Experts of a small language model: vocabulary 8192, a variant of Muon for the experts.
Below are experts of layer 4 (counted from 0) of a mixture-of-experts language model. Rows are named router (the router's row for the expert), down (a neuron's output weights, with its number) and show model dimensions 0-223. Each number is 200 + 30 x the weight over its row's rms, rounded and kept within 0 to 999.
Before each expert's rows: a language model's description of what the expert responds to. This comes from a sample of Wikipedia text that the model never trained on.

# expert 52
Description: South Asian name syllables. Syllable pieces like aya, chi, hi, ra, va inside Indian, Pakistani and other Asian or Slavic names, e.g. Narayana, Ranchi, Aghamirova.
router,213,247,245,234,256,226,169,251,161,197,179,199,175,161,237,202,192,194,176,220,200,189,153,185,185,191,163,191,137,173,193,159,150,261,196,142,241,230,189,184,196,166,174,242,182,195,216,200,233,192,193,206,197,248,274,179,195,220,200,211,214,148,229,183,189,233,220,207,215,215,140,241,224,176,155,165,186,203,194,168,166,227,222,179,222,189,191,214,179,251,219,244,248,184,176,251,192,199,211,230,188,209,261,223,223,224,233,196,194,160,167,210,144,153,158,199,145,222,211,224,206,211,204,213,157,208,239,204,176,262,213,185,190,235,160,192,248,233,231,195,246,237,168,224,169,196,170,224,171,203,173,268,218,244,236,201,213,179,213,179,135,204,217,199,198,211,205,199,198,193,233,198,185,259,204,206,170,163,228,220,201,203,222,209,200,209,191,195,173,225,186,179,224,169,180,249,194,165,233,152,222,180,169,252,143,211,184,191,270,193,205,164,229,264,202,173,189,246,120,154,211,190,211,177
down0,272,202,162,191,190,211,185,228,214,180,200,191,170,187,205,195,198,230,246,209,212,171,207,213,208,210,176,167,182,250,233,204,176,185,221,248,176,198,212,202,193,277,206,192,208,176,160,219,186,264,188,192,195,187,221,193,157,221,178,216,221,169,188,189,178,216,171,180,211,252,150,252,259,190,197,186,207,219,201,185,161,230,211,173,182,230,129,227,172,186,204,212,176,208,167,221,210,232,256,202,243,214,246,204,203,240,151,213,220,152,230,269,204,133,159,170,198,163,222,208,167,208,209,263,220,227,165,190,192,238,245,240,228,228,173,181,193,177,155,201,181,159,236,189,99,210,184,223,250,176,203,229,201,201,186,157,268,189,193,205,222,186,228,155,238,196,229,247,239,177,229,185,233,197,238,136,165,234,179,138,208,137,145,177,173,214,195,224,181,240,214,204,192,200,193,216,200,200,178,199,191,246,253,196,228,204,183,223,224,233,202,153,195,157,182,217,211,159,245,233,207,179,153,187
down1,195,257,222,194,177,199,208,187,218,193,128,206,217,206,160,206,190,246,218,195,159,144,200,157,216,158,183,224,195,127,196,167,196,192,150,135,204,137,224,187,223,189,228,145,155,169,207,194,215,203,130,182,145,208,207,144,223,186,229,154,227,180,162,182,206,269,236,200,188,227,215,252,184,227,213,191,187,170,261,229,222,188,242,209,178,230,259,174,138,219,169,234,214,180,206,162,147,206,170,229,195,189,227,197,207,194,212,190,184,187,161,175,199,275,225,234,214,194,244,135,206,209,182,205,206,205,166,166,149,277,231,203,173,184,182,212,182,189,185,169,205,217,231,237,197,161,207,223,155,151,225,167,208,220,157,223,197,207,204,215,174,193,188,202,169,192,181,204,193,222,204,138,204,171,183,245,207,214,175,183,213,233,160,220,219,196,190,212,160,235,210,238,227,153,195,188,160,186,235,180,267,187,136,219,174,156,231,224,189,214,154,187,220,209,147,187,180,214,217,155,205,220,192,197
down2,180,212,196,197,203,226,161,236,183,202,203,198,217,176,239,181,170,219,212,205,205,142,203,187,216,192,224,210,163,227,222,193,220,225,210,217,202,224,188,181,211,159,206,212,286,176,237,231,241,248,190,260,185,135,246,206,223,207,204,205,211,194,225,207,182,178,171,183,181,236,189,210,194,210,197,201,221,175,242,137,140,200,178,219,178,186,225,163,213,208,252,212,165,219,235,196,189,190,218,183,168,125,209,150,274,154,214,197,169,231,174,163,183,205,208,216,228,216,161,234,164,124,232,170,201,118,181,200,184,210,255,184,203,256,208,165,194,185,204,202,206,219,247,155,294,182,200,193,233,216,207,255,213,202,227,195,231,204,210,225,191,223,185,167,179,196,250,198,162,216,181,183,222,206,142,212,188,185,129,202,225,193,231,274,229,189,134,178,205,240,199,212,145,179,221,164,136,182,245,190,211,175,184,235,196,186,227,177,210,172,184,232,183,194,173,210,143,194,131,192,183,177,198,164
down3,169,222,160,183,204,200,213,227,237,204,170,189,192,196,194,206,216,218,209,194,121,197,192,228,239,161,224,217,199,222,202,182,176,192,198,194,158,227,210,210,254,201,257,277,207,245,212,169,214,193,203,221,207,196,231,200,206,180,209,205,177,176,215,205,208,198,163,185,159,194,193,217,228,204,236,210,231,172,246,256,258,115,218,184,185,239,224,215,198,251,185,171,192,212,195,218,140,213,225,244,253,136,189,144,126,136,241,186,193,175,183,159,243,195,238,203,210,219,240,179,200,212,182,167,232,172,187,185,216,161,196,171,178,195,173,224,192,210,179,106,168,211,246,139,245,122,224,199,244,227,212,176,159,185,180,158,209,221,161,179,218,131,164,177,229,153,210,240,226,222,198,210,206,214,178,216,171,195,153,190,180,223,242,219,233,228,231,188,243,226,204,174,210,207,216,209,220,231,224,203,172,183,224,160,251,209,256,152,205,210,192,226,210,192,180,181,229,181,214,183,179,249,189,254
down4,212,243,193,239,200,197,248,235,228,172,253,187,152,220,180,238,212,203,236,175,134,145,220,184,248,263,242,148,209,181,170,224,220,205,223,190,184,229,167,219,219,138,219,196,202,277,153,181,171,183,188,190,138,200,241,181,231,193,206,160,187,231,193,179,189,197,202,212,167,260,187,168,227,222,163,179,230,207,185,221,209,212,232,173,239,213,236,220,259,207,201,222,243,231,197,179,207,188,184,185,227,157,227,194,187,236,246,208,248,216,244,250,224,190,224,161,190,191,210,191,253,207,201,202,184,187,236,162,197,253,250,158,225,252,184,175,165,148,181,187,219,192,171,175,203,261,149,201,200,188,192,191,250,189,156,206,245,215,167,191,208,175,240,214,231,212,225,202,178,147,202,224,205,158,174,203,173,147,173,152,171,177,167,196,178,195,156,274,218,256,191,157,213,235,245,175,185,235,204,217,205,234,253,215,218,156,210,189,187,184,202,164,196,244,214,183,202,218,147,170,216,221,223,198
down5,213,169,151,170,240,207,193,194,209,180,202,199,236,195,233,185,193,218,166,210,203,172,184,185,187,225,230,174,180,222,218,203,207,120,254,194,182,221,187,203,189,170,265,192,215,215,163,215,224,227,226,266,237,149,182,225,200,212,241,181,196,213,242,145,192,192,175,210,269,184,189,179,199,204,137,205,175,167,152,216,173,167,186,178,176,166,223,150,192,195,181,259,166,197,163,200,155,191,227,185,166,204,167,253,185,215,161,220,164,126,194,139,142,203,231,228,203,218,199,180,189,174,221,238,181,222,217,227,185,186,224,214,194,240,248,213,166,202,179,205,192,203,166,206,220,211,218,205,159,199,200,193,226,192,213,224,181,139,249,275,175,160,206,194,209,217,188,219,172,162,188,199,180,201,237,150,169,181,186,165,213,168,235,176,226,183,141,223,200,249,207,185,209,124,175,193,248,242,205,148,189,173,211,202,269,239,250,130,161,235,187,144,174,181,245,185,187,173,172,194,225,214,168,230